Weights of a small mixture-of-experts language model, trained from scratch on English Wikipedia: vocabulary 8192.
Below are experts of layer 2 (counted from 0) of a mixture-of-experts language model. Rows are named router (the router's row for the expert), gate (a neuron's input weights, with its number), up (a neuron's input weights, with its number), down (a neuron's output weights, with its number) and show model dimensions 128-255. Each number is 128 + 24 x the weight over its row's rms, rounded and kept within 0 to 255. Numbers have three digits each.
After each expert's rows: a language model's description of what the expert responds to. This comes from a sample of Wikipedia text that the model never trained on.

# expert 54
router:147094136149092118179097166113109122149139176122148130143165135165129163137135147109142102133113133095089147100100153131095131157124170143143118129152147154077168169125121094119110117134123135132120124132083163151078115156135133115129073131091108076109146104144136127166139111129108159141121103140117127135111094144117113088135119142158143138148132103121104151103115108133086127130155
gate1:106078126153098108153115168138123146131121099106103137156166105160119152085116139105146092100099153142134110147133123152130087130159136156116112134086103168140084158112133043094119129140100115115112140114112154123193145109133146123118129123104104065151169079135149113139106124109068137135088136123106154158183151133136139087130116163116108155136107140126118158135131138141143113134150
up1:168139131130128091151151148165094100167154160152123140119125151156182063111139129136143174154122164128145150167175138124120105132089118150123104147115125160113116167117138108122177123142167112161135141107139094100133145190145100108124109127115100075167161121143147103119168130111164137112091108105112143125147124135081142153126139135131109145129086128122139094130144175139135132109090
down1:104126094159096141126119133112104139123120151075116143099074110114140136135112123130152165082142177128132139150128132140101110134137167133178150146107115097154162119180101130150137113120087078163089054090135126107147119128083154151126131089147149122115159128136125119090137101127147129119112117157097134136150123159115137135112154146102111125153139179147114115136081105116140145154121
Description: Short word-start pieces. Short opening fragments of words, often after hyphens or parentheses, such as lit in lit., pat, opp, per, rac in anti-racists.

# expert 47
router:144116108107069141070100161123110103121133110132135132130109126150127100120093124119172163174107115111122154144131083111087142116142155126139119123168148143123161109149124083128157102158113112105115165102048105138127095138087159149151135152145119128179112123156140134112120133114113109097157186181133106100115131155160110127121094111132143104148128077102158114138103151122167134130113
gate0:099148153144162139082124129132191112102134127146150138088124153146122126100148128140106114108126090133136133119133122114108134111102133146121101115099088121125090144148077100144108120152119135129149154155116089146158156098094101113149123148108160138101119110143145162143119102118151139091119163111130113151143093144114141119140120120142133127110112110115150157129145165130131086088169
up0:119131127137105131169092159100101097109103151122142163114100080135148142083135136148079123149098080125139148110154123152131162157102146153097120139168111115137130060113181128093149163121116041156131101069120139120110137107176108093140135113131162122117167138122147099157190150114125158144143139150184136142135180150085148125164125138130119128138077101116112158118156120167115144139147
down0:138114122170153148121159126147147104139144102133113132159128128188169112131136126133121128104103129089151152126108117130132119101110123117123136124134144157125116101158082129136107117170108118117146135205152130091116109124119129090129168160131140116152097146128093138119120109141166163140127175123111126130103138143173114111109146100091104117112180140086133111127115105116106189142153
Description: Prepositions and month names. Prepositions in, on, from, at, during, sentence-initial In, Since or When, and month names that begin time or place phrases.

# expert 8
router:103091115122132112173149118126128129183143155121124119099154156092137099115083096164134133141128143138127174138137112111125069111131125103135095133128170134088095140086140057148119141107132109095115126131104136137139150128104106118092096154115151161120126125111146146124079118150133108169124120119173173177142147147126136126092105124131130133102098160120151113113142150176109175110121
gate1:140112166100131145131174129147125193077127139118115093158084162075148103158125114121144161098141100121167183119149123135131116123132112156109144105134120136132131136097146133129144145105109156118142143108133108149121139190082100137129110154180118156112137157082098110145133149176089147139127084170134097133133109104144156101105169085125160153147127112123132086147127134148082105137174
up1:079116148078136142154129113165096096132157120161142156111133114153140179154119111121085146114114138111083089105143099125139164142135183148123111137169136112159147081123161127112128141092096135102135113130155146130123127110148130096141126133124131082132142109147094120104110133126147141146107128160126094123145108101155123162160126148095109147128087113114117117185120158119095109110102
down1:149149116131144092177126110122162164136135126101107098110114121074117096134128088095133115156130145147117124134094101141164123113107129104121179085079096124116151128136154145145081127142112156095110146107149124178161165164120093147108110133131131153144102148119144166114158108122122121143153148141145125132149118139130152175135125130102138116099128108108076089160115148121101142130168
Description: Abstract noun suffixes. Word-final or mid-word pieces forming abstract nouns and verbs, like -ction, -ition, -ment, -nt in concentrated, plus control, attack.

# expert 11
router:143131173133124095110155121112116156150152096110127148110127120125129128123139093112122156104136123107103152103148164114102149126134143133095127160136136144136081164149070132121186114154100085097083097104079131128159117120146103123141130156115136091162100134153141111094125165163161114154179159153122137144148159088120126145156116138163077109149102125148166116099123157129138135174120
gate0:130114120147112149079125103125158165109155151152136138116098122144125179156122130126124180173104173138168105139098135108162159119123144138102123113109140157149095182139116159127116118136107133148143124135128092092119140131133122115134159122142133150126103132103114134130122131136166147165107089109125096151131185147117105132145119121159084108098144135176129104133139123137179094151132
up0:120111123107118098120143104116120115130148134145104162159141152158174121098121123111165129126093130109140156152161135172115103113173159108132141087144092180145109103152118127119157116149118153109152125136148127096122116138106135155099086120126101108110104132142154153118148186138139153107097155105155129124109156167144150093117157114164114162119138109089165131156120124099131138151101
down0:112082142157104140133099105108141124096096177131151182122145086109119134152139139137109125144120131121130119127148149123127111089115139144126121133140126069102184115102120175111122156159081144131139118099101135120105158112155136107119131103096063129140136161129096115137159154125120147105110134171091137126136133120132129127081120130134130131174090115108096116134132127144122102155159
Description: Definite article the. The word the, and sometimes this, these or at, mostly after prepositions like of, in, to, before a noun phrase.

# expert 16
router:104121107119105094118121121142089122130086117138149094127163140181169117099130132145160144162117115114111098092115105121157122144135095138160140137151131114148107147114100131133095139106135181122132101134104149105065166118180134147129167118088166133124129123092112129131133091175121120134129122124119154156165189136155180112151116128130091134100121175122138119142158096144143161125095
gate1:111134107122150121083080136135111155146131115129116136197136132143160114122157137132129137117166149184104124179130088126122113130112152144103137139115079131102070128130099127129140125108084139124112113143118116124133123127120114159111136186112122109096066112124123161146112157122121139129040114126100143088160154131141091108167124116150120108155117157129153142138107134143119133132114
up1:111120071146146121103174121143125131125120098149128141107118118127119167096154132112174185119142086128148099118080132119122054078134146130122096197106158128148120181141123131103139155117142103093120132096145129119142160172133117121135147101132125086119125127154116117105134109139105092112155120125151132112180104107174163113115130145146109097121134140155072095116107150142116158103107
down1:110121145151166147111111143145101094146128119131131109123126128105117106126147131121139073077165074124125109135125122123171109128187132155121125135147123148165117131092116115111095126133128123130131115124152135131143105117097126133130163157117126121125115121077161144128132166152143161090133151141139125127180144151133117133137134139131095127112131140133162141100134133133150097142099
Description: Arts and family nouns. Common nouns about arts, media and family, often in section headings, such as film, director, father, book, music, History, Artistry.

# expert 45
router:146097107136169120125114104114152144126110109140145093145155128149127137145110103129122123125122131127131150174142127174121147167144123122129109148082144138138069147097130088109140063178101135159121179144104158111129139160114148160124118126083104154138138147109121130102115119099093173126152149099115066123090121106164135106155137145163119097142119103115133135094154149122147121082161
gate0:135145119131158092137123122134121092118122128101146144163150114144128099126130148109108125115143090171147140152120121151143109140091135131084128142101155138109154115125106101143107135160120103126140123174100162177142112104178119121136152120114139157121124112148105147172133103116130094146149170091108155137111152154153107181112133125130153152128165118099141136119140147141120092118157
up0:159150161131136106149110145140087129109102105113125150126165108157135134151125081122098104140128127127155144106134130133162096136140115121123144153144145115069159128139170108168145095149141129148121133110193099139145126140138117098159162100173111115145129163167096163113088077136112097098160151122131159102177127138139157143118132133131156125165131048162119123093153171146080128114152
down0:139092120129173136106106114132147146122117089110145098060130130129130112155127113123129111132127118104119156129135129138105122096158119175136105118153143147132098174123140116134117138125093135168085150103160080124122146155084141163110130137108115124122128129109131164160118114126107145136129106188152114101144158147101100096142140136126127136130105161131107150092106099103127105130125
Description: Line breaks and relatives. Line breaks ending table rows or list items, and relative or clause words like that, which, how.

# expert 57
router:147108136145143169155109142153137179102146127112095126165126119147117140137135122131107154111152170148105114142111107095157132107121139156140134144163155121139149157145153143086122082079112106119155121107179185133129125098099165136085114149095106143145109129110112129125140093098172136175138148137137086110129132080137109123127142130092160100131148134160135094110131148072099122149142
gate0:107089171130102126141160086129146153121117121139121116147099148138136143154128163118088132126087158115152159105105128122101095135111106150111113130113119094136141110141151135121172132125133158096144118131143116132111072127124104148121152085119101112172102198100110127131144152111139160135121102137125115136151132113110115127087154112142108144194148153171156162158077137137122127151137
up0:135111142091153161130165131127123102131113148094087149187109168135112144136121087078159132151086105156104102142112088171141142137101134147090167122154127160127133133112100092132165132134151121153181138132155131080119129134102125136111146145159122165124088173089135112127114113153178106145138125175079126098149124114156132157139099129165137130137133084085130149121090125141104137147094
down0:125168157165092168128129162132159109121147066169108121173115133129138117131135125147127134123151148127149117142157139108088114137139144128185100099149149129100137115130148158142177117119117137117115110078128181113112142161132122135136097125140102163116133097120113134086137107084102146128148139122095130163106128090100126126111101139141096061089108150140127159106128138134112147106152
Description: Table cells and vowels. Double spaces in empty table cells, single vowels a or o ending names and words, and nationality words like Italian, Spanish, ITA.

# expert 29
router:134124111128146127133182129142148115117147088153124160155140081098125091129108150149147106148154111136137119125137146124158138141179149098109150133176132150147105144105120155144138166084104116144133111106165124101107151120106103124167145137082115105154149093111137162114135159104154127094124128109176102130113078123164135127084112111157140083131117142129093113122150150116106125145125
gate0:094143137164104161151147123140145133100150126125142158117104120132100129131129138093139105105133108113104123168145204095146168152158119138111144166132142128146140089130103066117139113120140106139162156076096114135103133150115117089141105145164121154154103131118171142120172112150135106106109070170125107138127109074083128121103104088144080086097112155133137140100099158121137079157136
up0:144141176149108105125147099120145142142103135174115190096120119131174108105149129126126125098129094151123138151150112115163131159137121107124102145134141150125167070132097132092102125122113173095127092104127101134091120132100113112100163101120096119178145096169152130163155141152101127120111099126069128124117130108094102107137125130110172131167100125159125160133152135148160176142160
down0:128107084167100115075134117112086136094104173133071139147136090131108145135113148144157153124165120092153108139106182088102157121093161078141136162136168113124123142131094121092089094105186138127132106173186105119127118138183143113136115150114121130145101168103143142122131167132139132147140116093121140166102089118102132108122146130145114128095116117148122120124164169138125126138116
Description: Sentence-ending periods. Sentence-final periods in prose and abbreviation periods in species names (M. jaensis), plus spaced dashes, question marks and exclamation marks in lists.

# expert 7
router:097145129130106134145111139138123135114093104132104132172110145162138099092084152096151110064126135109142075142109131180107140140142095117115083114136119129128143130110111166153124137143132136111143145136106153144107119109135121153116157117158144175113155097112152125151153164163170123125181148109164089082162112156108111125104135144082114141091103094114174123159127140142110139134133
gate0:148151129126139122110071101090142113129132160134121118158118116096103117133101156128167134125116158163151113159140139127161154137123167171074113072112066165110124120145159125094139100126120110167156127097119100142113158159123150129104129132077149107156128133158097134131141123124143108143124100143161116115137111107080120144088201103154164133145102142090118122093113105124132132134092
up0:103102124125148144114174116140153132132093153128111126166145095114124098124135139091110122128115105112093130121124111116071134125156126129112096126091130130145090096105110142110092136130086143120084134127119119125133119148140146131135113124129130107168124146105145150183118139118154130138155095118160131152116138131153116157084127164139125129109122148133169080116168116143110128140110
down0:144085118119139087099110142103146138121147145141146119097130144137120131165126139138115123123105150133132101158105114134154130100131121135155163119135175129109111108155163098155099113110122124113093208154136043141121159122118117147098122106132096128140152156125143106141108109141168121112161138150122142173109143128172151103164114116165111096158127134134063152149128129139083141156143
Description: Place and institution names. Capitalized words inside multiword proper names of places and institutions, such as New, United, South, State, City, University, Air Force.

# expert 3
router:091167128119150132124101143131158087109111136128133151151119135129098109129163101143078148127125090145110110100132146120199131163178152102110164106116101134114165146133110140094138124135145130156147079052097135133128147111133126132110126069116147093135150106130110122113110121116114115081148126110134099110130150147125143151121130118115149117088188137133132115108135117139111098121106
gate0:107174093113165149106120123092140160081129113121119061136143088142131130098118118098095114147115118171138148120113134127130133125109145098109130120157135116141159144135076146154117089140134133105108092111099143147071127099130122148041130145126152129162121146148110119110165116186118146128096141118124125123155152136139156095141125114165160097134120159119119128146108140139118095140152
up0:077108109122137125169109110098117125125130132114134123157077147086098156128108120133150144119096142114163178168160100124158129109137144148150170130143124128151118165144123092116098146108121132133111109146122131126149108115144141138132127108156122072179134113139159100175127103112102137113120124115157128116121175139109151140127140170103140179120130140154158104132130112126109118136132
down0:189145101142128115115132122119157093157137118127186137125120140143119117131130128153112116127101130110107120101137180138094181125144180110132120126193130123149104126134172110132104118127139113104130146139115110124102141126141121092124099148145111175090131114144103163098145128138044124128149157092105173141145069128108112117144164157116086148112123112105133140137107130127140133099074
Description: Name-internal letter pieces. Single letters and short fragments inside foreign or unusual words, mostly East Asian and other proper names, such as Ko-d-ō, Tan-d-berg, Kong, ang.

# expert 38
router:139092140133139146191090136158105113145201104118114156114061123139102126143152160145101151130143147160115105105116105154109144063098116123094178106111125159084116149114171155152125118096113122138120158124118092101131140149133159116161128175098182112096104100118092145116120123111109145132143134163127123085112126122084093105154074172152151147176125107143117147127103104155159106101134
gate0:148107099105114134131092171077056149141116130124108170132114122102156159136104133125119132103157129147120086136098122113182140124138158114104097168085126142101115145117146136146134149124105136081115149105122141147123139129116139114118118113142108115127142161117205126120144129115087176081131137131104098148184113125106172115156115093114142138161129116115155144124077146128137098169137
up0:136101111133146125126162106113140130137126134086149144075120107159115138143123139087163141138155123140133126073114170103137131155122126145143115128115190101106134093160108167158119095116169123114133148108158145176147131128150145125085139112099148123114100132189110164123107083178100162132171131107124090141137116121141108139130102110143125148153130160109087144136118131149152121160110
down0:078151123120111118146148152121118101120129173108143137113101114141140103095085114117171087132154122121121113139132142138146160133152097069156127136124122166159142147161128116124104158123115128093142120125135133119165179160148158142086118090156133114141137128114130118140088127126137079139118120139124119122177131180104151099157156183154114116181125129122127091079125111110087116157131
Description: St and Th pieces. Word pieces st, St, est, Th, cl starting or inside words and names, such as Fastnacht, Arbogast, Thick, Climate, plus coordinate digits.

# expert 27
router:082111101148134131115104165116139106118138145163083164155126154134136121127127131079111117146143105118127097156076122130141169132136148107161135129072117134108140115165112075113150145089101167135108129159160112119150137115161117123101131123118120118098144098112147063136078087150105127111112141108152140114180102109138148150155145140111120131125091122119107114117134170124131153147139
gate0:148162129149106105146131126134111119159137137118121102149139138114136113152067125154146099149118084138124096081103140151135166133159150150145104084087157126110142126128149106079130132165092131113127116079171126155131164139101104128141124170128175117120138152180135124133154142086162112116120119132146116126112146164088117142143129149134092158148090079075129119123121135122164116103128
up0:079121157148143146183122127120116136144117096115207103156170128127102213119145159142121128143133117091139115091124164090123112169137101145112158115113123121127093131130113129139078170096133136163130129108153138179121176089106123114113108133080140135123143099138100143134093122092132134136103117125132166130129145159075154151140113142157139157139120128108113156149109122150176119124139
down0:150146122154139158145134174158141117143129120165136139139136135129159165059129120135136113120128161122128121097159102183115152142110114092149175169161126156132132118103089141124131117134132155129119127166172148142124127110138111126132105098126147134115136065161134128148091062103140143118133104081107150149128141090118089142089112126153162171151162136105150122134138144129136140130152
Description: Quote and bracket openers. Opening quotation marks, parentheses, braces and capital initials that start a name or title, often before CJK or Arabic script.